Below are experts of layer 6 (counted from 0) of a mixture-of-experts language model. Rows are named router (the router's row for the expert), up (a neuron's input weights, with its number) and show model dimensions 0-79. Each number is 50 + 10 x the weight over its row's rms, rounded and kept within 0 to 99.
After each expert's rows: "mostly gets" lists some tokens that are sent to it at least half of the time. This comes from a sample of Wikipedia text that the model never trained on.

# expert 244
router:45 52 46 73 38 69 41 32 58 41 51 40 51 54 51 47 48 56 56 54 44 59 44 32 65 48 58 59 57 62 68 44 45 60 43 73 31 47 46 45 64 59 54 57 58 31 50 46 42 38 46 42 51 33 56 43 49 51 77 44 35 43 56 44 54 51 44 48 58 72 42 49 52 37 68 54 39 63 65 38
up0:55 49 48 48 53 58 72 42 46 54 48 50 47 52 60 50 45 32 33 29 59 42 54 62 52 54 38 48 61 37 47 43 42 28 41 56 31 52 56 44 60 43 35 45 37 58 45 57 33 42 35 54 44 49 64 48 52 35 51 46 62 52 56 61 39 38 35 51 55 43 49 50 46 48 67 62 46 49 51 75
up1:76 57 56 44 49 63 47 50 42 47 70 41 46 48 49 57 57 50 44 49 54 53 74 48 66 61 54 43 49 73 54 49 64 52 43 31 41 33 48 66 47 46 69 56 51 67 49 51 51 40 57 63 42 45 40 41 42 50 75 39 60 51 42 47 52 39 48 46 48 59 70 55 52 50 54 40 39 35 58 46
up2:40 55 43 51 51 50 47 49 47 26 45 64 33 60 49 50 47 41 74 51 54 73 51 42 69 44 35 61 45 52 63 68 52 53 57 48 48 58 46 38 40 47 58 45 55 43 44 51 47 55 46 49 43 48 47 43 49 51 55 47 65 33 68 53 49 44 47 58 79 37 50 50 38 47 36 37 59 23 51 45
mostly gets: " their", " its", " Its", "The", " His", "’s"

# expert 44
router:47 54 45 34 55 31 37 75 62 52 59 46 50 29 43 67 58 49 55 56 40 40 63 46 44 47 53 36 45 61 22 49 54 52 46 48 47 63 60 69 43 59 55 56 49 37 43 31 45 46 41 40 68 46 54 41 38 57 44 47 40 68 62 43 61 55 49 68 37 27 68 40 61 55 52 45 50 42 60 65
up0:49 42 33 47 53 45 43 60 59 36 56 51 55 49 58 73 26 73 44 59 59 65 53 54 55 42 51 30 46 47 50 45 57 56 59 55 51 50 42 52 42 58 53 63 38 44 26 59 60 47 39 71 57 45 47 53 54 50 51 70 40 58 36 49 45 47 26 49 29 66 52 54 40 60 37 37 51 42 47 71
up1:52 46 42 34 41 50 54 65 56 59 60 30 46 32 57 59 61 53 56 70 39 39 38 44 59 39 53 48 44 31 43 48 56 59 61 40 56 55 42 30 40 35 54 64 58 55 45 46 34 49 52 54 39 51 56 39 41 37 37 45 42 57 65 42 50 49 63 23 46 44 46 64 54 58 36 47 49 56 53 61
up2:39 49 34 40 41 42 54 67 53 53 42 47 50 43 48 57 51 46 49 43 44 55 52 40 40 65 46 47 51 60 44 46 42 57 66 41 38 55 40 47 25 52 58 54 44 43 40 51 56 37 59 53 47 30 61 59 72 44 36 54 40 58 69 58 65 42 62 54 48 33 56 46 52 52 47 46 36 65 60 59
mostly gets: " estab", " rather", " Em", " 1.", " deb"

# expert 118
router:63 58 73 56 52 67 43 47 42 55 61 54 61 58 58 63 58 56 42 51 58 43 29 44 25 46 52 45 54 46 38 31 54 38 47 52 35 37 32 48 44 47 56 60 52 58 52 60 39 63 36 33 50 53 56 69 37 54 52 44 46 38 38 39 38 46 43 39 33 41 35 39 46 40 49 40 38 53 50 40
up0:73 47 57 57 47 46 54 49 59 70 44 39 53 33 46 38 51 55 44 39 63 50 27 54 46 51 48 52 52 42 58 33 58 54 60 27 39 55 53 46 46 56 46 69 35 37 33 56 66 48 57 55 52 41 50 48 45 25 42 61 34 37 49 54 49 40 33 51 51 52 37 51 49 74 56 52 54 43 39 58
up1:54 62 58 36 59 57 40 58 54 71 54 45 60 42 56 40 43 49 48 56 49 57 56 54 60 40 49 37 51 50 52 40 51 62 42 32 50 41 32 26 54 54 31 54 46 62 40 62 64 64 36 63 45 33 40 64 62 48 61 42 54 41 53 49 39 53 47 42 51 59 46 54 44 48 44 63 46 47 36 39
up2:53 49 40 53 38 48 51 39 51 33 63 40 52 51 48 50 53 61 49 57 58 49 55 47 27 52 41 48 49 58 62 44 50 40 68 68 30 58 41 57 50 56 55 46 53 43 59 66 45 35 40 43 57 48 44 80 46 50 41 54 30 74 57 34 47 41 47 40 51 64 46 45 52 47 50 54 45 38 37 66
mostly gets: " Scot", " High", "venue", "iron", "reet", "face"

# expert 147
router:53 68 52 63 49 57 40 42 37 55 56 31 51 60 67 43 41 48 74 62 39 55 41 57 55 41 51 51 37 45 64 42 40 55 44 48 47 47 64 54 62 47 57 59 59 48 60 47 39 74 43 32 35 56 32 34 50 45 55 61 74 58 44 34 46 51 48 41 47 66 41 55 60 41 51 45 59 62 33 45
up0:39 54 56 49 58 52 45 45 44 31 57 40 53 50 47 44 46 49 49 60 61 51 34 47 54 54 17 46 62 58 43 33 49 49 78 55 44 48 37 67 53 40 71 27 54 39 67 53 47 49 53 42 37 39 56 43 37 51 49 46 53 48 45 38 71 49 41 44 50 64 58 44 47 54 43 35 59 60 36 57
up1:39 35 32 59 48 39 51 42 51 58 65 47 56 43 37 38 51 58 45 39 47 34 35 49 71 48 55 49 37 43 38 36 49 46 40 54 49 61 52 44 43 42 47 53 35 68 54 49 83 59 51 57 50 46 47 61 60 37 34 48 52 66 60 52 64 45 47 42 56 38 55 50 55 40 48 59 58 65 50 51
up2:53 36 46 63 52 44 40 53 40 52 44 48 71 49 60 54 39 50 44 47 45 62 65 46 43 49 55 58 32 46 43 43 68 49 48 42 51 57 43 56 59 58 56 57 43 54 35 42 26 43 59 49 50 36 48 59 53 57 47 60 34 45 46 33 40 56 65 37 54 64 40 53 34 52 26 65 58 49 37 54
mostly gets: " Col", " Sal", " Dav", " Flor", " viol", " Rod"

# expert 88
router:45 68 63 60 48 60 38 46 46 38 47 45 53 58 79 48 48 53 67 48 33 24 53 31 54 51 56 58 41 50 38 58 48 49 41 57 44 45 54 38 52 54 37 56 69 51 64 48 36 67 36 46 43 53 38 30 46 44 41 61 59 38 46 33 56 53 39 31 43 48 41 65 55 57 59 46 57 57 48 52
up0:58 50 60 70 49 58 49 30 53 50 29 60 42 47 49 48 50 51 57 45 71 51 49 53 42 55 57 50 31 39 48 64 66 55 50 60 52 46 37 68 58 45 45 45 57 52 54 36 66 65 48 51 41 44 33 57 78 56 72 61 64 63 52 57 47 70 48 44 53 57 66 54 33 59 54 54 41 52 52 52
up1:38 43 51 43 49 49 65 66 20 35 47 75 46 43 47 65 53 55 57 61 45 45 63 46 46 49 36 52 52 41 48 33 53 51 68 69 48 54 58 34 51 20 43 55 37 62 78 59 44 38 47 51 51 38 47 54 44 52 33 32 50 46 46 54 58 61 50 51 50 44 56 47 48 58 54 62 59 52 58 38
up2:46 58 56 41 48 46 43 49 47 73 57 56 45 72 37 43 44 28 55 57 61 62 47 59 47 65 66 41 36 42 53 50 57 40 41 55 51 49 65 53 52 59 51 54 41 75 57 40 40 43 46 54 55 45 55 46 38 49 49 57 54 56 63 36 42 33 40 37 74 54 63 53 54 55 40 53 68 47 38 57
mostly gets: " se", " Se", " Ge", " Brid", " chang", " achie"

# expert 214
router:55 43 41 53 44 53 58 50 51 56 39 46 72 63 41 49 55 51 31 53 50 68 33 54 51 47 40 48 43 78 46 40 49 45 35 31 64 52 60 60 40 34 33 57 44 65 38 44 46 42 56 43 28 51 63 63 42 60 59 50 53 41 41 49 66 65 53 50 59 53 37 60 55 40 57 51 60 37 48 58
up0:44 54 64 49 41 54 56 60 68 66 70 35 73 55 52 41 49 62 34 55 38 44 40 51 68 51 55 54 54 61 53 66 57 44 61 37 48 63 43 57 39 50 36 49 36 58 44 46 42 45 69 59 39 51 65 52 48 58 50 47 53 47 48 66 37 62 33 44 60 62 69 68 53 49 32 48 71 37 43 49
up1:56 37 52 45 55 49 45 38 43 52 51 55 57 68 47 33 44 43 39 51 61 48 38 62 50 66 64 55 63 42 51 53 63 46 34 32 60 55 54 64 49 43 31 43 29 49 66 51 65 50 44 38 54 47 53 58 42 53 75 60 40 47 47 49 59 49 47 58 47 44 54 43 50 56 55 56 59 36 49 51
up2:64 40 40 36 51 45 50 48 44 55 51 46 65 36 54 56 41 35 38 47 47 52 30 53 65 52 44 44 39 61 49 33 49 25 59 34 44 58 43 54 43 64 55 61 42 57 46 44 64 52 48 38 35 34 51 61 40 58 58 54 45 51 52 65 57 48 56 27 52 50 41 55 50 45 51 40 46 45 43 53
mostly gets: " moved", "ped", "aged", " Red", "ceeded", " killed"

# expert 16
router:35 65 55 56 43 36 44 52 53 37 64 58 65 39 45 34 39 48 67 46 63 68 42 55 40 56 51 50 70 63 41 57 51 54 57 65 33 57 49 59 47 61 53 54 50 42 45 47 35 49 71 55 49 40 29 48 49 60 48 64 49 68 51 56 55 51 51 57 43 18 64 43 55 34 51 48 53 38 45 52
up0:54 51 40 52 59 45 38 64 56 50 60 39 41 53 57 58 42 46 63 39 39 50 62 71 32 48 43 60 39 54 46 54 58 66 65 36 58 54 47 68 47 58 53 40 52 34 56 70 59 51 40 55 63 57 44 49 47 46 58 48 58 56 58 49 66 76 47 48 40 41 57 44 42 40 50 41 45 33 39 40
up1:33 45 69 48 60 41 46 45 57 46 55 60 36 45 55 34 56 55 50 72 41 66 64 45 34 59 58 38 62 53 55 69 52 66 51 59 51 52 55 43 27 61 53 46 50 47 50 53 47 44 40 50 50 38 40 65 52 53 43 56 55 43 39 38 70 64 44 41 55 56 63 63 38 44 54 51 69 60 42 45
up2:40 37 32 50 47 49 66 42 33 45 41 59 50 39 44 58 52 57 58 58 45 63 65 56 41 69 32 61 73 63 42 43 50 37 60 64 47 67 35 53 58 57 52 44 55 42 44 50 62 41 56 42 71 63 44 72 40 58 55 53 55 58 46 59 59 33 44 51 57 50 54 48 45 57 53 66 41 48 47 50
mostly gets: " ab", " dep", " Pop", " rep", " pop", " According"

# expert 89
router:46 49 48 50 31 53 67 58 47 68 38 38 48 60 49 57 37 41 58 35 54 56 40 33 30 44 44 43 49 58 28 54 52 58 51 44 52 59 48 39 49 52 42 68 47 37 40 59 65 43 41 50 26 54 36 63 46 46 44 65 46 51 50 40 63 42 66 43 41 68 34 49 55 45 39 44 44 43 61 58
up0:42 46 46 50 37 45 66 51 65 38 67 35 57 37 45 37 43 41 46 40 38 53 39 35 60 57 36 43 42 53 52 46 56 57 43 46 58 71 47 45 48 40 39 40 23 55 66 59 63 64 63 64 43 49 41 50 36 51 55 58 55 55 46 37 68 59 61 35 46 33 50 53 57 35 44 40 59 47 56 67
up1:49 58 60 37 44 36 39 51 53 58 39 45 60 46 57 66 50 42 34 42 54 52 54 45 67 53 47 41 42 57 52 47 56 42 62 49 38 44 36 54 57 42 54 47 43 64 49 73 37 57 22 45 47 55 29 54 36 47 63 54 52 49 60 59 68 53 45 50 36 61 64 46 43 47 57 41 58 55 55 40
up2:42 67 52 32 45 33 60 53 52 36 49 32 28 56 47 47 59 68 62 50 51 54 54 43 48 52 52 49 40 52 46 40 57 52 55 55 53 51 54 38 52 43 40 36 58 29 74 50 45 45 45 65 52 48 53 75 46 45 38 41 66 51 64 40 70 50 42 39 57 57 56 37 59 41 60 45 52 64 59 46
mostly gets: " art", " ball", " plan", " taken", "ideo", " returned"

# expert 191
router:47 39 27 42 43 36 41 51 51 42 48 38 45 52 53 57 47 44 71 40 44 46 48 37 43 58 47 55 54 71 60 49 40 51 56 63 63 56 48 58 39 29 47 42 54 63 40 54 43 49 55 36 43 58 37 62 50 67 33 57 51 47 33 52 55 50 55 47 44 58 31 59 42 46 72 53 43 56 42 45
up0:36 46 64 49 44 51 47 35 40 56 51 54 47 34 58 51 56 38 64 55 42 63 44 62 33 70 49 32 58 38 44 56 47 34 63 51 48 60 37 64 54 48 60 37 65 61 58 48 50 40 37 52 53 38 30 61 43 48 50 54 58 42 50 53 35 62 45 50 32 42 65 44 62 50 47 63 38 45 27 50
up1:57 41 44 56 55 43 35 49 67 52 61 57 41 61 63 54 26 45 62 63 48 48 47 62 64 42 50 46 50 71 49 47 39 41 47 59 58 50 50 43 40 47 55 57 49 65 46 37 42 49 50 47 61 60 52 66 68 53 62 42 35 39 42 35 56 71 50 52 44 59 53 53 27 78 37 53 50 59 51 57
up2:54 44 27 45 28 56 48 65 53 52 54 49 58 41 47 56 52 59 60 48 54 41 68 52 25 41 33 43 44 45 45 54 49 36 60 38 48 43 48 62 57 44 60 55 18 43 44 42 37 50 43 41 58 47 59 53 46 44 24 56 45 42 43 52 62 67 46 30 63 63 37 51 51 46 50 55 52 60 66 66
mostly gets: " Ireland", " Iran", " Zealand", " China", " York", " Australia"

# expert 84
router:47 63 53 40 57 48 49 48 31 51 39 33 65 45 52 54 76 40 53 44 53 40 46 48 62 38 64 51 48 57 51 56 49 47 43 58 51 43 40 62 43 62 51 51 51 41 60 63 61 65 50 54 47 53 52 44 61 50 50 70 58 52 60 55 33 44 41 66 45 40 26 66 50 49 43 39 45 59 66 46
up0:51 39 76 58 48 56 63 51 37 56 55 53 35 48 44 73 51 28 52 51 54 58 23 42 55 60 44 43 54 58 69 50 53 43 49 52 51 73 50 53 53 72 50 52 69 48 61 42 55 61 34 60 57 40 41 41 57 35 48 50 58 47 41 58 41 38 39 29 31 66 49 41 49 48 55 53 60 49 55 66
up1:45 49 43 52 61 51 46 46 61 70 47 47 57 58 56 50 61 41 50 29 37 62 35 63 68 58 59 51 74 56 48 53 47 59 56 38 51 47 48 56 45 51 67 62 19 51 55 54 54 52 35 30 56 50 57 66 72 42 46 59 50 53 60 58 51 63 37 44 50 41 52 44 30 27 70 56 50 32 52 42
up2:51 44 48 39 46 41 55 54 54 42 53 61 45 49 60 25 69 33 67 69 65 64 54 51 45 46 43 53 51 44 29 41 49 52 67 47 52 64 43 61 55 47 63 59 35 44 68 67 44 59 57 61 59 55 53 67 40 23 52 48 49 41 44 36 59 45 44 46 62 49 52 43 40 49 48 70 44 59 31 66
mostly gets: " com", " fe", " mov", " commun", " agre", " reg"

# expert 59
router:46 57 29 54 60 55 40 58 45 52 56 38 50 58 47 60 40 60 61 74 50 53 39 45 40 48 45 66 48 60 57 40 50 51 41 38 55 46 40 69 47 45 52 53 43 54 45 39 52 50 47 57 48 60 59 50 59 28 46 69 31 54 52 51 41 44 58 56 45 68 39 48 57 38 57 61 56 53 43 51
up0:71 46 54 45 53 50 64 62 54 43 49 59 39 51 38 63 34 46 45 62 58 64 44 49 48 53 54 60 51 40 62 57 43 50 41 51 37 41 35 74 35 41 67 26 38 50 38 55 68 49 28 37 48 67 51 52 52 49 46 56 48 52 51 52 35 45 61 38 42 63 39 54 50 43 46 57 63 50 53 45
up1:54 43 39 45 56 49 44 53 70 49 54 53 55 39 33 80 43 51 43 61 35 64 57 56 35 38 41 47 51 61 53 57 42 63 56 45 53 53 27 56 49 44 50 58 44 58 53 29 50 39 66 67 39 49 51 53 39 53 43 54 46 57 42 41 62 39 48 43 64 39 44 52 40 47 32 50 45 43 54 41
up2:47 36 54 41 55 54 43 38 68 56 58 53 70 58 47 49 42 66 51 43 52 55 47 25 40 51 49 50 26 51 35 55 62 45 55 40 55 59 42 66 60 57 48 51 31 61 64 46 47 35 49 54 46 51 57 50 41 51 60 59 51 59 42 61 71 46 47 47 65 52 52 52 59 58 28 54 86 36 52 49
mostly gets: " known", " included", " used", "ized", " established", " seen"

# expert 27
router:45 49 39 40 65 48 60 34 38 69 50 43 48 53 41 41 45 81 53 39 48 59 33 60 50 50 58 63 61 50 52 41 66 65 61 49 47 44 43 64 41 48 62 69 41 52 61 44 59 47 39 65 54 41 60 43 49 51 52 46 36 43 65 53 60 74 61 66 58 42 55 37 49 51 36 50 51 48 39 54
up0:64 44 52 57 76 53 47 51 52 35 40 63 71 43 58 53 50 42 45 44 46 59 49 56 54 45 51 42 62 65 29 48 64 70 54 46 63 53 47 48 39 39 61 49 52 64 44 56 48 43 39 48 50 44 79 50 35 63 48 59 44 60 34 41 61 67 66 29 40 52 43 29 46 60 47 50 62 51 61 72
up1:62 39 26 52 29 40 58 38 56 66 60 53 46 56 56 34 49 64 45 43 63 61 46 51 33 52 41 60 57 56 50 49 44 46 42 63 44 56 52 49 36 53 56 43 33 60 39 35 54 58 42 41 50 49 47 33 40 40 67 54 49 53 45 56 63 43 45 54 49 52 52 54 57 54 43 63 40 63 67 49
up2:46 38 53 40 50 40 62 50 52 39 60 47 37 53 45 68 43 59 47 42 45 38 46 34 64 29 55 45 54 55 29 29 64 82 48 60 51 68 49 50 43 46 42 70 60 65 61 41 62 47 41 64 35 54 45 52 68 28 49 43 56 50 34 53 52 48 52 62 50 30 49 45 48 45 68 41 48 57 47 57
mostly gets: " F", " (F", " \"F", "af", " Af", "-f"

# expert 30
router:53 44 61 48 34 44 58 43 56 47 45 58 56 65 37 63 65 47 42 45 45 52 58 50 59 42 31 53 69 45 55 58 35 63 61 57 45 50 52 56 54 51 56 69 42 54 46 52 59 28 41 47 48 57 42 58 38 60 63 47 40 47 60 35 52 66 37 49 48 63 60 36 63 35 56 39 46 55 46 59
up0:68 51 54 36 55 41 57 39 51 48 33 59 55 46 54 32 46 60 48 49 56 55 52 66 47 63 50 63 43 46 47 55 39 45 59 49 68 36 56 63 40 43 39 55 54 47 55 43 66 20 51 43 49 51 46 62 50 41 63 57 40 50 53 37 60 56 58 37 57 41 44 35 30 52 60 34 48 63 56 43
up1:67 43 55 44 60 44 56 31 40 52 51 57 45 63 39 51 49 62 56 68 47 64 49 48 51 49 42 50 51 48 27 49 31 45 46 50 65 62 51 42 32 32 50 45 45 36 60 50 54 45 63 54 41 55 66 50 71 51 55 54 49 38 45 54 49 47 40 33 47 54 55 73 48 61 58 23 51 62 49 49
up2:47 54 43 57 51 58 54 45 50 65 46 30 56 50 60 59 43 64 55 43 49 68 54 53 55 58 37 59 61 30 44 62 60 38 59 60 62 52 49 37 54 46 56 60 64 25 39 43 47 31 57 57 49 37 47 43 35 57 62 46 42 41 48 59 58 53 43 47 53 49 73 55 40 25 49 45 48 54 29 57
mostly gets: " ord", " •", " Mount", " surv", " Aust", " ext"

# expert 153
router:35 48 66 50 32 41 55 62 65 69 53 47 62 47 66 54 43 65 37 34 51 33 37 45 31 44 48 68 29 61 56 43 56 49 39 52 47 56 59 56 46 57 46 47 60 52 53 43 69 51 55 52 50 64 50 47 50 52 46 60 61 48 41 47 33 56 59 54 46 47 40 45 63 35 60 36 34 44 55 44
up0:64 48 61 41 52 28 64 48 48 57 51 39 40 53 55 27 40 53 64 56 60 59 30 61 53 46 50 59 38 78 54 36 43 44 59 38 46 39 31 63 46 28 56 38 52 54 38 61 64 33 44 43 36 46 41 58 55 60 43 49 39 38 54 55 40 52 50 58 26 47 58 53 47 42 61 44 33 41 52 45
up1:47 42 50 32 65 34 56 56 77 49 41 47 42 28 41 48 42 64 41 65 51 36 26 28 51 63 49 59 34 56 48 67 48 55 45 36 42 35 64 64 47 53 64 59 61 47 51 39 50 62 54 50 53 48 55 43 60 47 52 61 51 72 57 52 56 56 34 44 69 53 54 33 40 44 51 59 49 54 56 42
up2:55 41 57 40 52 29 43 67 48 60 60 65 34 56 52 59 36 37 49 36 46 58 54 49 37 57 59 35 46 39 58 54 62 47 43 57 31 43 47 65 49 29 43 67 36 58 58 38 56 53 47 36 44 48 42 46 59 42 37 47 52 43 63 44 25 62 57 48 53 56 40 46 29 44 53 37 66 33 50 55
mostly gets: "overnor", " Mike", " George", "ishop", " James", "bert"

# expert 212
router:48 57 57 59 41 58 67 40 53 63 35 35 49 57 61 56 56 59 58 45 44 62 40 51 38 31 35 40 60 46 38 54 42 32 49 61 33 46 50 53 43 41 38 50 52 54 36 61 32 43 46 68 47 39 60 49 54 34 61 56 41 55 49 52 54 40 44 58 33 69 48 47 52 58 54 40 50 54 44 39
up0:64 48 41 45 66 66 43 39 50 49 52 44 41 51 57 54 46 33 54 51 56 43 39 44 68 38 39 59 37 55 34 39 54 40 67 60 36 48 46 62 62 55 49 43 55 62 43 41 47 51 51 44 44 48 45 41 33 34 51 62 34 53 67 61 54 42 44 48 44 74 56 44 40 61 40 47 47 46 39 58
up1:43 50 54 59 45 59 43 57 46 59 35 54 66 55 59 49 55 67 40 26 54 50 48 46 57 50 51 58 56 57 33 69 47 42 74 55 49 69 59 57 41 70 75 44 47 70 61 46 51 39 47 52 59 44 35 54 52 39 48 50 31 38 44 32 75 50 50 42 58 41 44 62 58 48 51 36 66 50 57 37
up2:33 54 61 48 60 47 56 38 45 53 37 49 51 54 44 50 60 40 64 71 63 60 30 37 52 47 39 40 59 60 57 58 62 48 45 59 62 58 50 48 41 32 48 65 45 43 51 48 51 32 49 49 44 28 59 49 62 53 85 63 50 48 44 36 44 37 44 48 44 40 52 59 35 47 42 61 54 61 42 50
mostly gets: " population", " music", "ospital", " village", " aircraft", " studio"

# expert 183
router:50 43 48 54 48 45 55 52 47 41 36 50 58 48 40 58 51 56 61 52 61 47 51 45 47 42 74 58 31 50 52 28 53 65 40 56 63 53 57 40 52 55 44 61 63 51 48 43 48 50 39 41 44 34 70 45 52 65 28 45 56 57 34 37 46 56 40 54 41 47 45 51 37 71 67 39 60 39 57 72
up0:69 42 43 47 53 47 41 54 48 33 58 49 34 58 41 28 55 49 41 58 64 39 65 43 41 54 47 62 45 57 68 33 56 47 38 45 59 49 51 59 46 46 29 65 32 54 44 30 60 37 37 50 48 55 54 65 51 60 64 65 48 54 55 60 51 63 44 40 53 57 67 39 37 52 79 43 41 43 54 61
up1:40 54 35 38 40 56 53 56 44 64 47 38 60 57 50 50 38 59 63 56 55 43 51 46 55 48 48 67 59 69 40 54 56 50 55 36 66 47 37 48 49 48 50 63 37 55 56 57 65 59 38 55 39 44 50 50 52 63 74 32 45 48 24 45 53 58 49 51 52 65 40 65 49 48 54 41 50 50 46 63
up2:62 45 44 52 54 55 53 44 58 46 35 47 57 42 62 47 46 56 53 46 47 53 55 49 41 48 57 59 66 57 28 38 70 65 59 46 55 53 63 44 57 63 54 41 69 48 42 47 51 42 52 64 63 28 60 45 26 62 50 36 26 45 33 37 60 49 66 60 42 58 52 65 40 57 47 49 30 49 57 40
mostly gets: " Carolina", " Chicago", "ansas", " Zealand", "awa", " Texas"

# expert 17
router:47 35 45 41 54 52 44 41 72 40 42 49 54 50 40 39 61 72 42 52 47 67 43 46 67 50 64 42 67 48 48 53 50 58 45 48 45 64 43 40 34 45 43 55 42 49 42 53 60 53 43 37 72 55 56 55 33 40 64 32 47 37 35 48 66 61 41 59 48 33 45 43 46 42 49 59 59 35 44 50
up0:52 50 53 51 37 50 56 59 72 56 55 53 54 51 56 37 57 68 62 42 40 42 57 43 35 70 44 54 52 59 32 61 59 54 51 41 59 48 46 47 43 47 33 60 41 55 50 38 69 58 55 28 78 65 33 67 48 53 49 49 61 51 39 52 38 41 53 30 46 66 57 43 53 49 55 45 66 36 49 61
up1:50 50 52 25 47 40 48 49 43 44 43 40 80 65 59 49 49 29 64 49 37 60 62 58 47 45 57 53 54 57 57 49 54 66 54 39 49 53 41 42 43 33 36 66 37 56 31 44 60 53 41 48 65 61 45 74 50 59 57 52 51 50 46 41 74 51 64 60 41 49 55 34 58 54 39 46 32 65 50 64
up2:33 46 49 29 55 45 45 64 42 60 58 62 56 51 59 45 47 67 24 58 60 52 38 50 54 47 58 44 64 55 53 53 54 79 45 36 58 71 70 36 45 50 48 53 47 45 44 36 51 36 36 46 65 64 49 43 56 65 55 51 37 40 39 38 57 50 46 40 48 40 59 53 44 51 62 32 51 51 46 58
mostly gets: " MF", " eff", "minist", "-M", " Lab", "erm"

# expert 0
router:65 60 49 48 46 36 50 27 57 64 42 59 59 68 49 59 52 40 60 55 63 57 65 42 52 62 49 50 49 47 53 32 53 31 65 43 67 57 52 52 48 46 46 39 53 37 25 52 61 52 63 42 35 50 49 52 46 54 46 64 52 65 49 59 51 63 43 46 51 57 58 45 52 57 43 65 53 60 33 54
up0:32 64 56 43 44 52 48 68 45 57 42 61 56 42 46 27 51 29 48 55 39 54 51 61 53 56 35 67 41 60 41 44 60 29 52 50 66 50 51 46 53 36 54 49 45 51 27 43 60 48 58 61 35 48 50 50 61 39 58 73 54 45 47 52 58 40 54 46 38 73 60 53 55 30 38 40 46 50 49 62
up1:46 38 43 46 41 44 50 42 46 43 32 48 44 60 36 48 55 45 50 44 63 64 57 54 43 47 35 49 53 45 50 41 54 42 63 53 38 43 43 51 46 45 50 49 52 68 55 57 36 44 62 51 50 39 61 58 41 43 40 55 33 63 46 44 47 60 52 58 57 59 51 29 41 43 31 37 43 56 28 45
up2:54 42 30 45 31 48 51 41 54 58 52 58 48 61 52 70 55 53 43 48 60 86 54 64 55 39 39 44 37 51 39 46 42 52 43 66 44 43 39 57 59 60 50 43 55 54 57 37 42 53 46 52 55 63 49 51 48 39 40 63 52 70 48 52 50 67 55 53 76 62 43 44 44 52 47 35 52 44 41 59
mostly gets: "\n\n", " Mor", "eph", "ias"

# expert 21
router:39 39 57 55 50 60 54 57 56 47 78 58 37 54 51 48 55 51 47 49 54 50 57 44 39 47 59 56 43 40 45 48 48 45 57 59 62 49 28 45 50 61 51 49 62 61 63 41 44 56 51 33 54 49 47 39 60 45 38 54 60 48 69 65 39 32 53 63 49 63 45 62 48 47 46 54 47 49 47 40
up0:31 45 64 47 40 53 51 46 52 55 41 63 37 63 55 54 45 47 49 57 53 60 56 52 52 54 42 54 50 71 41 46 49 48 49 38 42 50 47 29 67 74 40 42 56 49 55 72 55 47 46 44 54 35 67 76 47 43 49 50 44 43 60 58 56 52 42 32 62 60 52 28 63 47 56 47 47 41 60 47
up1:30 54 49 59 44 57 64 55 69 65 60 42 29 62 44 45 53 62 52 67 60 70 54 53 48 60 55 51 46 44 57 49 55 66 47 40 53 60 44 55 35 60 55 46 54 48 55 28 15 50 36 38 47 53 51 41 44 26 49 44 62 57 65 46 47 43 46 59 58 47 58 55 51 57 51 47 47 51 61 47
up2:47 40 71 57 28 52 54 57 42 29 45 65 49 49 60 54 62 48 47 44 50 74 44 65 39 64 54 60 39 51 48 43 69 39 55 41 47 56 54 60 41 46 47 54 56 51 67 45 53 63 33 51 51 25 53 47 44 43 44 48 53 65 31 47 47 54 42 54 53 66 37 43 63 59 57 42 52 39 40 70
mostly gets: " add", " received", " used", " allow", " need", " return"

# expert 158
router:60 45 61 69 27 64 59 40 35 61 49 60 33 61 55 41 39 60 38 60 50 40 46 51 63 42 54 61 43 47 48 63 32 50 53 55 63 56 43 56 41 36 69 40 52 44 52 51 40 65 66 74 51 57 43 42 52 41 53 53 61 47 55 69 44 50 46 47 65 48 38 45 38 53 56 62 39 47 53 56
up0:49 49 55 52 48 43 53 42 39 72 58 67 46 37 44 40 49 40 48 64 45 54 50 49 50 42 40 73 61 57 42 43 39 43 73 42 51 58 56 49 49 44 43 61 53 40 55 36 56 52 49 54 46 44 61 46 38 66 52 75 73 42 31 51 32 37 55 34 60 42 53 42 51 52 50 67 55 30 61 28
up1:47 37 60 45 41 28 51 41 59 48 44 43 57 45 50 55 63 50 33 57 56 48 66 60 54 58 49 62 49 39 60 51 42 43 58 45 34 30 48 64 59 72 35 48 51 60 52 57 47 41 48 49 57 47 30 31 44 53 62 39 56 54 45 62 63 39 46 42 48 46 48 26 66 37 35 58 53 56 62 53
up2:62 48 43 55 62 36 52 49 45 57 31 38 35 67 61 66 50 57 49 58 56 58 57 57 58 44 37 61 48 55 44 66 50 60 57 48 44 55 48 64 56 65 65 45 58 48 50 57 48 46 56 50 58 45 47 49 67 43 26 51 39 46 48 61 57 69 36 55 43 63 49 46 48 48 63 53 54 31 34 43
mostly gets: " new", "This", " New", " These"